From a checkpoint of a small mixture-of-experts model trained on Wikipedia: 81.9M parameters, a variant of Adam for the experts.
Below are experts of layer 8 (counted from 0) of a mixture-of-experts language model. Rows are named router (the router's row for the expert), down (a neuron's output weights, with its number) and show model dimensions 128-255. Each number is 128 + 24 x the weight over its row's rms, rounded and kept within 0 to 255.
After each expert's rows: a language model's description of what the expert responds to. This comes from a sample of Wikipedia text that the model never trained on.

# expert 4
router [137 105 109 132 129 118 166 155 146 122 106 117 166 104  82 127 136 117 125  85 117 127 124  81 115 156 124 117 130 132 150 122  97  99 141 109 181 169 139 165 140 132 151 149 164 114 105 111 118  99 159  93 112 139 118 134 134 159 120 108 140  93 163 125  95 138 181 110 134 126 143 153 150 108 139 106 138 151 102 159  90 142 149 145 128 114 131 102 142  89  92 142 132 134 128 130 144  82 159 122 169 126 150 115 139 117 118 111 104 132 100 152 126 136 152 124 153 118 165 140 114 167 101 103 132 141 139 107]
down0 [129 135  83 133 146 191  95 122 126 149 128 142 126 109 154 192  74 118 144 123 126 130 177 127 134 165 145 106 165  92 109 175 101 117 130 127 126 128 109 124 112 129 171  78 110 144 147 114 118  98 129 122  79 153 105 157 114 150 127 131 129  94 114 117 149 149 110 103 120 124 149 117 139 139 152 137 129 153 144 134 129  80 103 124  89 118 127 109 100 147 136 129 124 146 111 157 125  93 102 111 141 134 109 133 154 173 186 108 120 103 123 159 102 149 156  99  95 109 140 107 111 134 148 133 114 111 111 121]
down1 [143 164 104 135 167 127  92 130 136  98 136 121 117 112 131 157 112 119 123 170 122 108 177 101 167 122 142 147 151 101 139 109 126 124 131 116 115 114 155 153 120 155 135 155 125 117  94 119 154 161 128 136 144 145 151 140  90 101 153 124 112  93  90  82 115 146 135 115 143 127 107 133 144 164 144 116 116 143 169 113 108 128 130 128 142  83 136 148 172 173 162 108 163  84 129 136 139  85  95 123  84  82 146 145 187 147 146 137  67 138 108 141 148 126 124 159 108 118 110 132 103 144 157  98 100 127 164 137]
Description: Brackets, quotes, equals signs and naming words in headings, taxonomy entries and bios, such as known, named, called, Genus, (loan).

# expert 7
router [144  90  97 136 133 147 102 145 161 164 152 147 139  99 146 171  99 190  97 148 158 128 111  88 132 135 176 125  97 130 143 151  95 107 133 127 171 123 120 107 143 128 150 148 134 139  88 120 155 130 146 151 177 173 141 142 108 158 133 151 126 114 151 130 132 102 141 142 134 176 138 160 131 122 136 114 130 142 180 151 143 135 129 130 130 169 162 181 124 171 135 106 154  73  94 110 110  86 102 167 147 152 114 104 162 171 102  94 142 146 141 148 145 116 118 141 117 129 133  95 134 142 169 136 144 152  89 114]
down0 [146 113 107 150 113 157 104  66 116 121 113 121 128 136 153 142  97 162 119 129 150 162  78 165 178 150 118  89 184 141 117 139 159 119 128  83 110 104 118 124 115 115 142 135 166 148  98 128 155 108  80 151 141 124 166 158 110 185  94 138 153 149 152 134 122 116 161 148 111 159 179 139 119 170 158 136  92  89 113 138 136 106 118  67 138 145 114 158 150 128 100 122 133  89 109 103  90 106 119 130 159 124  98 139 154 127 129 115 126 146 103 132 102 124 104 154 137 132 134 142 132 111 137 130 149 113 123 101]
down1 [129 110  96 150 130 111  64 154  81 111 126 167 146 146 126 101 122 164 165 179  72 135 125 103 120 135 172 144 139  93 117 105  81  96 134 115  98 143 102 139  95 127 121 158 138 147 146 128 120 103 111 128 129 147 178 127 145 176  90 132 140 142 150 136 119 122  69 118 119 115  99 159 139 150 118  99  93 143 124 168 131 136 123 132 153 119 149 140 121 117  66 160 185 180  64 125 146 136 146 129 150 153 161 130 105 109 100 128 103 129 113 134 136 133 139 179 139 100 156 141 100 121  91  73  73  97 118  89]
Description: Particles and syllables of French, Spanish and Slavic names and places, such as de, du, La, Zag-re-b, Vil-le-bon.

# expert 6
router [149  91  93  92 164 108  91  57 153 103 123 129 151 159 150  92 136  92 170 117 108 106 179 115 122 164  87 116 157 156 109 142 116 118 141 113 140 136 147 156 119 142 102 136 121 146 135 126 102 132 148 155 143 138 113 126 110 102 143 123 149 111  74 105 131 126  95 117 136 128 180 127 168 136  73 126 178 133 105 106 146 149 153  73  75 162 142 125 155 161 170 136  96 154 134 133 145 165 168 132  89 145 144 114  89 109 177  99 115 124 152 133 151 147 101 115  48  73 134 103 112 112 145 177 112 130 152 138]
down0 [120 132 121 141  70 132 157 114 155 183 121 120 149 162 136 112 106  99 146  83 127 122 104 110 139  97 162 147 130 124 174 151 145 115 134 187 151  82 142 110  94 136 130 128 134  97 101 151  96 144 131 112 105 122 137 158 144 170 105 125 114 130 110 139 171 136 188 140  87 139 136 162 122  80  90 106 145 121  77 159 164 167 181 156  92 152 141 114  89 108 136 154 154 151 145 137  85 134 130 107 163 161 100 148 125 105 115 115 135 190 132 148 163 133 101 114 135 153 172 117 164 119 143 163 146  96 145 139]
down1 [135 111 147 146 133 160 123 109 111 113 143 149 134 116 125 113 134 127 174 113 166 162 126 146 158 107  86 121 118 114  89 137 100 129 116 120 111 115 139 153  46  98 111 103 154  84  84 154  96 166 104 146 123 143 131 134 150 126 154 147 134 136 108  93 146 126 121 143 170 101 136  98 163 119 143 140  82 102 121 122 133 126 178 114  74 103 165 103 116 137  87 135  84 149 122 110 120 110 154 154 129 128 113 107 114 109 148 165 163  96 121 110 100 150 146 102  91 133 151 147 134 124 156 136 134 117 108 122]
Description: Verb pieces and inflections in narrative prose, such as over-ha-ul, average-d, built, brought, him.

# expert 5
router [125 126 145 130  97 133 163 160 191 104 123 132 126 158 146 141 106 118 159 151 117 113  77 136 130 111 149 137 133  98 118 132 169 106 152 104 102  81 117 160 147 119  80  82 119 144  95 116 131 146 150 144 171 141 133 131 162 109  96 148  92 119 103 144 151 149 168 161 129 117  96 129 114  95 121 138 139 113 150 152 120 122 142 138 137 115 128  74  87 125 123  91  96 148 148 101 157 147 154 153 104 100 132  98 126  75 156 164 151 138 129 135 135 145 118 148 165 139 133 179 117  96 127 168 122 108 131 160]
down0 [100 107 167  88  99 114  74 131 124 124 157 132 117 161 110 100 132 127 138 115 129 160  87 130 115  94 167 152 120 109 119 149 154 152  92  94  71 102 140 149 105 168  91 124 172 168 150 122 137 113  93 143 105 140 131 172 157 116 106 175 129 155 116 127 126 134 131  82 116 160 140 117 149 139 146 132 112 137 150 132 131 151 121 148 103 146 116 111 111 128 135 131 157 156 122 123 140 148 116 141 160  92 142 132  96  64 141 136 153  86 147 131 163 117 121 159 139  80 112  89 139 161 135 127 145 127 118  91]
down1 [128 152 114 108 109 111 143 118 127 102 108 126  78 135 132 112 168 129 165 147  98 108 151  97  89 155 122 182 126 107 144 167 115 107 118 135 125 109  98  98 127 153 141 112 141 122  88 141 140 114 135  49 144  93  71 119 123  74 130 146 115 112 134 123  96 176 104 132 148 136 133  64 139 107 135 123 113 137 116 168 134 109 127 142 123 113 169 122 150 119 151 109 130 120 144 170 115 164 127  92 115 155 125 142 125 122  79 118 133 129 119 114 136 146 153 129 102 164 107  88 117 128 130 126 132 157 108 145]
Description: Apostrophes in possessives and contractions, plus inner pieces of common nouns after a or the, such as fl-ap-s, o'clock, round.

# expert 2
router [122 187 153 125  85 115 110  98  92 138 148 123 108 111 133 147 109 171 103 154 129 140 127 176 149 152 140 146 132  90 132 147 126 142 133 150 103 126  95 103 112 103 143 156 127 105 160  99  81 107 114 126  98  93 112 144 140 134 150 105 132 140 166 120 131 145  94 109 150 111  95  84 140 116 141  92 138  99 122 110 110 120  92 165 148 123 125 141 157 131 138 134 101 103 120 149 113 146 156 111 100  74  85 148 141 110 114 135 109 101 100  94 107 121 105 143 133 127 101 142 141 145 114 141 137 167 131 122]
down0 [115 140 141 101 124 127 161  83 103 105 125  86  99 117  97 142  71 114  99 132 141 165 127 159 118 175 114 151 133 121 176  82 163 114 133 141 160 124 195 126  97 166 124 137 113 143 115 127 138 118 119 137 160 156 150 127 130 113  79 154 127 109 167 122 101  95 135 126 136 144 113 112 197 126 100 108 140 147 132 139 122 160 121 120 127 127 154 150 158 110 111 126 139 159 118 147 113 103 152 116 109  92 174 146 107 154 111  99  90 121 110 127 162  79 108 127 109 128 116 156 135 158 129 135 119 158 155 106]
down1 [123 125 101 138 121 144 125  99 106 113 127 150 134 139  69 132 128  94 167 126 125 126 128 152 155 169 149 128 158 123 120 147 116  82 151 143 116 140  87 140 136 152 185 121 104 160 116 101  93  98 178 156  93 152 149 133 150 180 171 133 129 138 126 126 157  86 155 132 108 106 116 132 136  96 111 117 101  66 146 148 102 126 118  98 109 118 129 157 164 145 108 136 131 124 132 121 140 151 134 129 143 137 138 107 100  96 139 133  99  84  84 153 126 145  94 134 136 134 149 102 153 157 117 101 158 155 131  65]
Description: Commas, periods and clause-linking words in running prose, such as was, is, which, as, who.

# expert 3
router [113  87 144 156 129 109 101 135 130 163 114 153 113 149  97 142 150 127  90 138 159 171 120 152 115  92  81 120 123 134 105 116 159 126 107 146  76 114 119  78 181 160 144 129 116 127 144 146 137 158 103  95 116 145 151 106 119 110 143 134 113 144 135 149 156 109 116 152 101 127 126 131 104 131 120 187  94 109 129 122 130 103 155 125 145  75 112 146 121 137  80 135 123 136 136 151 129  93  68  80 136 157 119 172 120 150 121 143 147 125 104 102 129  66 122 112 155 171 103 112  85  97 102  99 114  95 170 131]
down0 [144 120 169 114 131 141 125 133 120 132 107  56 128  92 137  88 147 155 109 142 122 186  55 153 121 152 163  92 132 162  90 107 164 164 142 103 128 145 143 112 132 123  94 115 150 140 143  76 145 145 110 105 167 120 163 135 132 138 105 151 109 175 116 153 113 146 109 170 117  98 116 152 171 141 167 144 103 122 124 102 103 144 136 166 167 181 180 144 118 140 165 125 120 101 114 127  76 103 182 110 138 180 142 153 144 119 146 136  89 152  89 123 141 167 135 153 133 147 125 152 119 142 148 170 105 124 148 133]
down1 [ 90 122 131 119 132  94 126 128 149 144 137  59 145 151 192 114 138 135 163 137 119 125 126 101 158 111 128 136 167  93 120 154 120 112 141 149 137 137 141 117  72 141 126 130 135  96 139 119 142 123 130 138 116 129 111 166 156 133 102 148 150  95 105 101 161 132 131 114 176 134 134 130 140 122 101 154 114 101 101 143 146 172 144 119  95 138 155 139 128 156 137 167  88 106 175 107 109 116 102 117 111 142  84 121 151 108 154 155 136 160 110 106 116 119 120 149 172 139 110 130 120 155 125 129 139 146 145 119]
Description: Prepositions and connectors inside titles of organizations, awards and topics, such as of, for, in, including, Democratic.

# expert 0
router [105 113 118  81 173 140 163 154  83  85  95 119 133 146 133 114 150  91 141 123  92 108 133 106 153 102 143 119 105 132 159  93 142 180 147 127 138 126 167 140 104  86 131 128 181 105 126 173 147 122 156 116 165 134 130 157  99 117  89 120 149 139 112 107  94 107 116 153 133 147 138 127 115 104 139  99 109 142 117 108 143 103  85 142 156 103 119 134 104 105 116 178 173 130 146 152 113 124 112 139 146 151 127  70 163 159 117 131 137 120 180 170 145 140 144 114 155 124 141 112 186 141 130 116 158 131 115 109]
down0 [137 149 119 123 125 119 130  79 172 119 151 117 121 147 125  68  82 111 152 116 160 168  87 143 126 133 152 126 147 132 139 121 161  79 110 107  97 183 130 121  99  82 127 120 156  63 155 142 126 132 120  94 127 152 136 142 137 134 105 104 138 147 128 138 128 177 164 148  64 132 139 118 140 140 160 112 126  88 161 159 170 140 113 111 143 151 146 113 135 151 102 105 165 122 120 139 145 141 130 136 121 115 131 149 155 174 104 131 132 146 130 120 161 127 119 105 178 123  97 143 110 177 111 148 148 128 135 114]
down1 [130 131  98  81 120 134 169 141 105  93 108 135 205 138 113 177 136 110 146 119 133 124 125 128 141 137 156 113 133 108 117 160 126 125 143 132 129 156 107 108  82 100 113 144 125 173 133 159  95 181 116 125  80 132 168 140 124 158 111 155 138 125  90 120 128 112 157 130 146 162 101  95 166 109 113 105 119 148  99 131  85 116 141 138 125 159 162 150 128 118 130 113  98 102 166 134 165 138 136 141 165  96 137 107 133 103 129 133 123 133 134 111  85 142 132 138 137 152 123 138  74 139 155 104 161 115 137 132]
Description: Digits, pipes, slashes, units and coordinate marks in tables, infoboxes and stat lists, such as km, ft, ″, |.

# expert 1
router [157 156 109 137 145 130 132 166 114 146 169 148 125 145 124 107 132 103 169 109 137 141 114 101 118 126 138  76 107 152 142 116  75 119 136  88 144 130 153 133 104 186 140 129 151 135 135 123 167 138 164 124 188 122 131  95 100 150 126 142  75  90 132 119 150 151  96  80 105 168 130  91 131 205 158 147 173 141  90 160 130 132 153 130 105 109  96 157  83 132 104 107 125 136 145 157 150 125 135 109 142 111 160 131 146 106 106 117 167 131 111 128 178 143 156 113 137 126 156 129 136 169  98 171 138 110 115 124]
down0 [153 125 115 158 121 152 147 126 127 123 115 169 124 121 111  81 145 127 154 105 131 159 119 125 117  96  85 113  61 102 149 164 133 148 163 150 143 159  99 111 128 107 102 120 112 125 134  91  99 148 131 142 106 111 131 111 127 140 125 143 178  86 126 110 125 164  96 149 122 113 163  88 111 115  91 101 119  96 133 123  92 143 138 132 107 153 112 133 155 114 130 134 135 109 159 169  93 113 111 110 134 141  80 146 115 108 120 148 109 122 149 154 121 130 142 183 163 174  69 118  97 121 106 113 109 163  87 131]
down1 [122 161 103 165 150 126  92 154 142  85 169 193 130 121 126 108 126 125 142 140 106  68 102 110 100 163 115 120 143 125 123 125  98 100  83 125 124 124 119 162  69 154 129 112 115  95 117 128 126 117 156 156 141 110  84 165 135 141 107 148 116 138 124 144 113 117 157 134 108 113 112 122 107 170 147 112 118 134 131 134 104 149 126 125 168  80 147 163 193 159 137 120 136 121 111  96 153 147 154 148  70 141 123 135 154 120 140 132  99 110 126 105 138 109 169 180 151 118 139 113 121 130 112 109 141 113 167 119]
Description: First names and word-piece endings of personal names in credits, tables and sports lists, such as David, Jar-ed, Red-dy.